Below are experts of layer 5 (counted from 0) of a mixture-of-experts language model. Rows are named router (the router's row for the expert), down (a neuron's output weights, with its number) and show model dimensions 0-191. Each number is 128 + 32 x the weight over its row's rms, rounded and kept within 0 to 255. Numbers have three digits each.
After each expert's rows: "raises" lists some tokens whose logits its average output raises strongly, later layers aside. This comes from a sample of Wikipedia text that the model never trained on.

# expert 12
router:068110116101135135113105156134068132115198203094118114088107194111113118093119147116088160114132131008149170169162089109134124090141143140114121114141124156156158100075145129156175089103125137102130080125099118111111080127088158134118117131116125132135094103219148119179139058100094113166096080100187141081138119172089091131095106116160133149104099140108060185104159115102187113090091088060141091131172130143126106108104158092085096173158158110114121101098123072128167118094101117192114130170161157096082122156126171108155101081072098151129120120148148142138078144170135148159
down1:038058094129126120156221119141163179103155157123149128138088170139118125124099124125103162116091115189117138156171089111104095153085090116182113097175108075127099130098100158115115123089101191071160147162171131159153089157121145104172162124088102086113106145177192167163173161097110128107138196113120102124163144136133154143095156128125141108165138146078147133131163114060141098093110125116110149166144160163142136194085160056164124162083109127086092128132128152100102200101109115150060083190159139147124077137066135167148144121115120095146105109113145161119114129092066125160
raises: ".", "raw", "rak", "ur", "uc", "ree"

# expert 34
router:141149155172119115191139121169071067152104168109168120154077119116112157124141158151106021158122097143134159196095105083104100105137101100081111146141123130127090151129166141106129185180113201134127113169087142117119047122092130083119105106103133149126086104097133161155108099175104127107056118147087142148126112170165204100144137139111117125124118135212125136159142182127082126066128117141153094116149141112071170153091178093174094107134143148178130113111083129091091137125112105109148092136171129183110083180151141128112119188152074151212097148153130139119107132158096128182
down0:088133119100088113151127107072159128107091113076093136092177118139076087088126120114114162116107132134129151121114070117121156101061088136097123079170095106125191166056130109163113124122157144126127131163175174149136120173176164134115169148151137107112128164124191109091080076127101133117119078139118077065094092152155095164106144137104159208109098137081121124137117228112118113063106100145191140098113153105092089092091118142069142153153151117139163155110142118176071195098080100107178157104172166109147134101164111129157132135177141097075112144131077108112150160106195147160
raises: ",", "w", " and"

# expert 56
router:106180116150193173157102108131160103138072117143111108151119135117123106128126160108064074132121114119125107127092135145158164123157105075110142132093132194153131104135134165126182111155092205143122159096060092099127125127138141086060100148056185077118099160116145134108142101131160192189121123114117107098077173185139162051103085163112158108196155162158191110112094134172157128137107148155112149122174124107123151149090184068149094128192111171126110145132147119117151130184198102187113113083135129149097157170158150126161182108114104108092100110162173131142105073138166093137
down1:115101119113203151104151097157119158170138147177185143161157144098167086077132092117188139183107123137141078132096093062120179128123127088156131142136114190147167151108130156142133136093066105131132126191115136129121078142086088074157124169123140125188149096145160167169219134183031103123136155128114146096080118104129148103194102114095102131120060144147146149099081154098144164083132058166097148104134145127130125149139083099136071154148103166143110149093097107204133146104120183124154119142180068118120117065123137118150096124188116138129173088150125129168145107146121153150
raises: "ster", " Champions", "weight", " £"

# expert 19
router:111128138092127153182102146111097114131082177160185069150113114154096074096074113153120122135184114190134147192102073142135114156144137143188115102092128188101118151101134163129125131132136113117146155121101153211128129125149069106093097119156120156122146174133147099191088092172049102150115108135173146136147173135141124138178132133203152132184117117190120131168108072076111115152062140085170144168164129081148128133155132096123112167112068127126127162143102113142144070156116177141089081156153122108076142137054162148100096083075164125073128177143141130119074135166130135181
down1:110114146152084064137174157116129132096078156032117117110126133138168128170132142180122093168123093154149176106048071090126143098162158147134170115114169116136101099148169096096085100112203126167165086132124245078096165139166114179164128112134158150133107134091196197102070185050110124097139151142143133177130107107138131142105123090145141128127073070130126180174112133127168107117094161100138158156105174127184118144173147151112127093130120137122073096107135108148094173103109119120101159150166140093134179130144191107134091149117158123156110107149172139129121110118081146128
raises: ".", "ib", "ute"

# expert 67
router:142110181079148135077143128130149172166123159181177133185128169080194157125083119122076166125193138124119103136160121132175101122125123118140138052106151100112123069134124117153127114060053179121148169079181180111148133111140081114146169128114086104105142143141121133145103135070129096144071068158159140110152159220195123135171134102108081122160163135158109135113096096078130161084135156079141130162132160085163133089127135194140085093059146138150113128105131171151133135097152136101166121137121162123160141139080125086141176090042186131138133159098096157108145162123154114131
down0:123162168196104055163167127101133058100112155096151176131170069098175097127200134133147134102166108170140137188111144161187161114100121087101109112142071057127080156147077122159096109075138088148139152101123140143148182119144112148135187171126160111133160155081107154163147153114086136122133157174143111154101110137117122126176135185173201085143133129103131060131118118157143137126149115130126081060117148185151160094158187183135169113058120105092146143130117144172088152116121106131155120198118124092123135080115109137067094094117100112142108156128165130119149050103119132087
raises: " in", " as", " with", " at", " further", " to"

# expert 4
router:149105125133106132155139140189082146126127142145027137127142136125098108128086137161119175050152110127119157205108116163095143103117113151130171061131116147173102132151151116058151141148112172098075076109094160108150117087143143166110133068142123076101133106156076187117177092113101110133136114084044161091100089170130106089167126125099115083170163125164107148115100137151180129217131165106108088100138169136089149166120154143122111150162143127176114109084156142041123131167092189069078143145111136128112084158168125143130114110122169096143093114080128178087114115173111112158
down0:091099075126099063159133126127092113121134161153087146117091099110097175128087136140159163106123173117142123122175128135127128157166078154135087082169126194122113179136110146134103079131155161103120099128068114129131118110199124136161118175068181134127090111192099148144121107168113084171118185141110110096140125126174113138131137156122186146084169155133119137116107176136208096194089177117118106049126177126142170102122092159132137091194104125185141101128128136160075157150124161114169070138100114116114205151166135216179132099125087129080090141129124141137112163134138163204
raises: "ing", "in", "it", "al", "ut", "air"

# expert 65
router:136120101185172070158120114170163112139160189051143141111121157118121149101141119137138136109162150110093101199163119076143104122161109142117076121133125151115069093111111093083138079160113151126105136063166181078136100133150094132114134070112155161171138105088149099094137098139136128163157169180150118122156166153215186081162097128080138159152150054121054109060075155146159166175164101112145145121111154130168146139140117093100097156148147159111124118140122146122145127136129107165104130107051184142090158069159159112104096132156095159143041083121142135175075169155131134133
down0:129101139119140093065139103129173149166158063173103115136109146163125080142161139094102149200153129126134119113112136082149125109168142105119057097119133183130113095116132179102152089102120129107122114141078112184099088123083129047087142064170148153121083101148119106097193121161157136123145182165151190098066132160113158063138141115146146070116135154096167121164119142119074065088127156119150135170162155153093127202173098156033144154126125157126058161107070108179133117145104106162096174129106137105106153169099122091113121162123144103112155151131181109151079155153148167160
raises: "aking", "ical", "ics"

# expert 70
router:125132112107122091124080138104196188094124168092096073137155163102109106116128170133122058092127091133119182150135103081155132073105106115080187059175196145117050104134167126065157121144125115139180173156166111097134147128152142084082148060106131155066127120117083153138153148157137177181153191096127122087096133143116082091153176158134104113115110146108116162102089200146109136108154110079086102127119169101145105168144183123150112124127121149201145172127112103160095130120107145156128140149161150073152132156206109161135079148141143083113111175127149136066157141127079100129
down0:140147159076145146164148124121096077103136094123034134185133135116189154136087090121102128125186096130069101077138171143103108151060135162137129139061073180099145119110148158099146127162135042151081123097086168095155140185114123132095119198158161144118145100116135106121103168140168126143083127130139089078123065079104110134114109158150121107155152102117110165141129199144148108102082098160125102215137103180154169084120094167124112148194203147093121142134134112120132077161067149111131135112166135144103143099178134085120161140104099110155112125137100138134134090143200091093
raises: "ier", "iers", "ure", "ie", "ied", "age"

# expert 55
router:192174095109154147133162096185136119115083116147233157150161109152182063106072111127150162123083150146125077084129070113127148123101148192134155155109129097115099127111177139085085071155158103141156077104160131126096118108131107157112076140174101161159144168041121167126141122132172097101154156132154125119154143130136136109133116116136145158127144104102119092126160153068132142153162145135113138075040095133091085146171131211148116052061116136112122139144114147100118087154173145128101129141196126141111145116064175095128125130076130184153172107099100119126120138121138161054
down0:188098153110125178128133131100066127105143062112112158136159181137072127111078124118167112158104110110147120188078160154089145104068135169156135080112143114164084095136127169174140204109190119131105083166172099144171157093061112124199137073153128138134124113178130114114174202128148124113086149131129149103092167147066185107162118079085149150112192144095168087154155174100174083114141110143182144129145072152095100117141130175128124141073141160148130128156141140109123150153087099144092115171168087136152144067064147096109120087124132121140151186075112125151141103126147163135
raises: " \"", ",", " to", " ("

# expert 39
router:175165140117111173100083146161178119099178101149179132185108174110113130155123153175104156124152173161141098143101125185131091171071118127161156102173166128173081079130109112127175132195176140137146098143191090132146164078107112099165097124085154148142145115173135164085132193121075134138134128066207111126161200110121129169126097107081112133161111156100173135139155183099155173118097144094129085132122150118087113153095153162170154109123128169145039066113152114101128064074123179085160087113141120144132117173137146139137145137074091075168111145171109142109126116102097105132
down0:109142144107134115102153104123147162098164155182107114124143138156208120074117157083162096119166102139136109147130157139154132103132153112133094061141168130132160109122141160105132175120152134180163105147170196161150239106117096096141160162133049126115156090135073134166132177141124116107137143145074142142124169145139105128133110175168185145175126133134101157125133111158092157120116049090187101198094117124144151127084167170139067111110080132101123103154177177079186088095106160139195124123155103148125203141121226162136118114126118131123165112098106095117154117100093164174
raises: ",", ";", ".\n\n", " –", " as", "."

# expert 36
router:124140117159117122154154141193094129135091186160152053060138168110099151127152143167138103118124136111160075142099160042160097098176128100125124105060157175098091148185095149110154109096099146139052106104131122079083129118115117143091180093113096125145115107132152157136121134139099123121075165125161098087180127133101038103120140162121121089180144105150156145106058133174190126141073147161173126200121162098130168195089143187107115119150171092146108130108161082121167100072125155158186153121152165100088099145177145103111118168126093129134137110102169132131121155098159129174
down0:111172143140142121143151120062152154159179134117085105101157175107124090102119119083087168108080112106076190100145130158137117152125146155113144060087179118137133159103105133135076160153160120091177194173098119076141145130167131081187127143150137109127136087091145110114183122102127103186151145132126126128140137136138063126126072120096177129142162176165115200133186198155096107171162163148184096104127121033150074057164128063123160126102134112125154109189105121153141186134104122105163067119103173154138113115145104140148112098133154134109139090111076077156121171131102069128
raises: "|", "R", "201", "202", "===", "-"

# expert 40
router:104120090123083071155072062119025105081179076098098110075126142184136140117137191132078122115164116090160118103107117149136100097171098121175095166132116146145151137121093148127082135143096150122137133101199135136094152073162162109130064155132160138145089148103157119099083147124075121163162096183127165105091151121120128110151132117092151108078114107137126106119186137076114058170174131110056131145126167136094091118161098121149101169115131106122110132138148142136133165159108057193147116085139106169115142072103135078082107068054170106071127130177142146168141110139132102141
down0:137201159153158103168137122130113113129119154138149130183119105193127116163094098102166169093128091191200112141149122065109145130115045127130099136107081114167200158106129098099183133137144100058138148130143103155103151148133128102136073128129112118204143112144093145154143117157109114144194129088139106081125147103114144143133046092077146069193079154117119118153037143115144157121130110125182097111140190119148187114153131069156126115132144099095109148118174166095116147117104110111159125114184074156119171137126139070123134101091063147158165107133102096148073097087093141088
raises: " (", "\n", " "

# expert 41
router:144151120173107180180164102102156099094115105121112125071123176088107171158175152155075178140149115192149108162109097083132098126138083160108117164142160099156097109164147203093176133147141153045164118133125129148158130101125145117142149115103196089105145105103156136149119142141167151162144069164131144111110175124121140113185109155180129075135064066141090170135198090129082114155054136131128135111133176114064148127178126081139142127079149120121124066124106126144205164111134189131120102125180101169069120081127091128101122153164145167107092071158127181104121162127103109132
down0:116133233101103108131142121117147142112116090127149213171141074134134148139067157133143147069134166118134109154127109109080181124108161130190159128084061124034190136089140136088105121126158115149133088098126153098131114079147134155120096181156128139105141105137116146135055116133158148127117180084089153132161114154160183095102092116118054124145103201130152109135069170170079211161158114136101126104101118113166115180169119182081121083173154100089155182109104109159130096176134130095160111135122102117142148140151087102095133078126137101142106097178131075143124151118147146157
raises: " (", ")", " |", " and", "in", " "

# expert 27
router:156142129097149140181120157106109091160150158060107131117170095121110096088159128185088151103187069080118157124153105109083153146142131148122096118125140187133070099148118185096163167127122115108109096119091118100115247102117175124102102124109167166122162075147146124135135136133125188206168083128086181138130107130123128088142123170121081145111114085137137131126131097136106122076108188123143122141096117120135160096100183148114080188210105129092106133109117104082139106104105201117076123104109193162129194092112132107153120097156107049134125129102137094124085063178139114123
down0:116142089122109055107127206160209141163125145121162081128173113161160109121083062096124107093160083126104168112206115118126135128105121099163142086128206099139128149147129165073143140188107139129129121145109170123112164149135104157196115152077131162165120107130113142128098120111148169108127109101059094177128122128128163096161173115143109136177170112106137099106098113147153145162191109151100164166194129124163113092180108125193131197128104136134139115158102119111180106101072104111134115112136121005088130067196145160137097090155120111073117147112109106160121108107130116109
raises: "od", "se", "ell", "ie", "itt", "ub"

# expert 11
router:136147165125119122110122092094179136174152076133101095170135141141085135118157155140161108082117113137117120122153099128184111172119120162087100121181080164144095106132066143124132159191110150128078148131164108084089175172097101098210091078113151106119106133164064083082078100076101103109068155146189130071164141195118121126141112075100193085076130084160125138149140156073120115075122170102108136163105150104094132131133103136120124125144152183163108130122101059117081148105141170145106105158164141117165130187127168148181206094167101172119132076099123175111093105109122136106
down0:157142100140128118126177109135153158165110134150085140088109117125136131118090085084111097151153157096143137080108062074121108133167124143115114076137114137101077147124115113147123118167126178119098164138202153190130127155192115178136071142149120163154160093091062123124120091131089158184075172151131208180215121165103123153133077191106103100107119115076139134156169154188082083118129201152103157143137156104120146141104122074180074107111101163177088087149110135098129133124164108154094095152041156080121100142098086126146176110083171121117127147113087093128139127135119080143
raises: " most", "\"", " \"", " other", " ("

# expert 64
router:146128181139097122120021194091119131120101160133118088105146142082113170087166115087113100085051155177166198189100080100081102117081067144097139135169138159131103087116121121072126085139158068199177172095140099075122085137106133066099115123099167130093108130177140148149146094170158180149140150126172144123145111161128133115151145124165106137132133176171088141115130151141101114134092121077124121146146099094152067107126128083107087151078166126136091119139127090102154101090056133116111125108131190140120111183116149169148107138126140046119127116196117117122152148125098114090
down0:097114058096195059119203061123079154172105074105123155130163126157074130146111128110093096130121175187214099122077153117102154134119129115152125118193108100132128147153136121137129160131136057120068122138098109105145185141124109155175115089107070133160097135128125144142092089131131156124105123155127149117112076145189081145118088139159146119113153059140170132158085165151140154128119093104114120179120085123083131123111131151090130078169129138130115165096126131156086131138101112095098144095158137180175125113089061143143213131161126103131140108087048157146132174080195158085
raises: "ales", "art", "ala", "ond", "arn", "ann"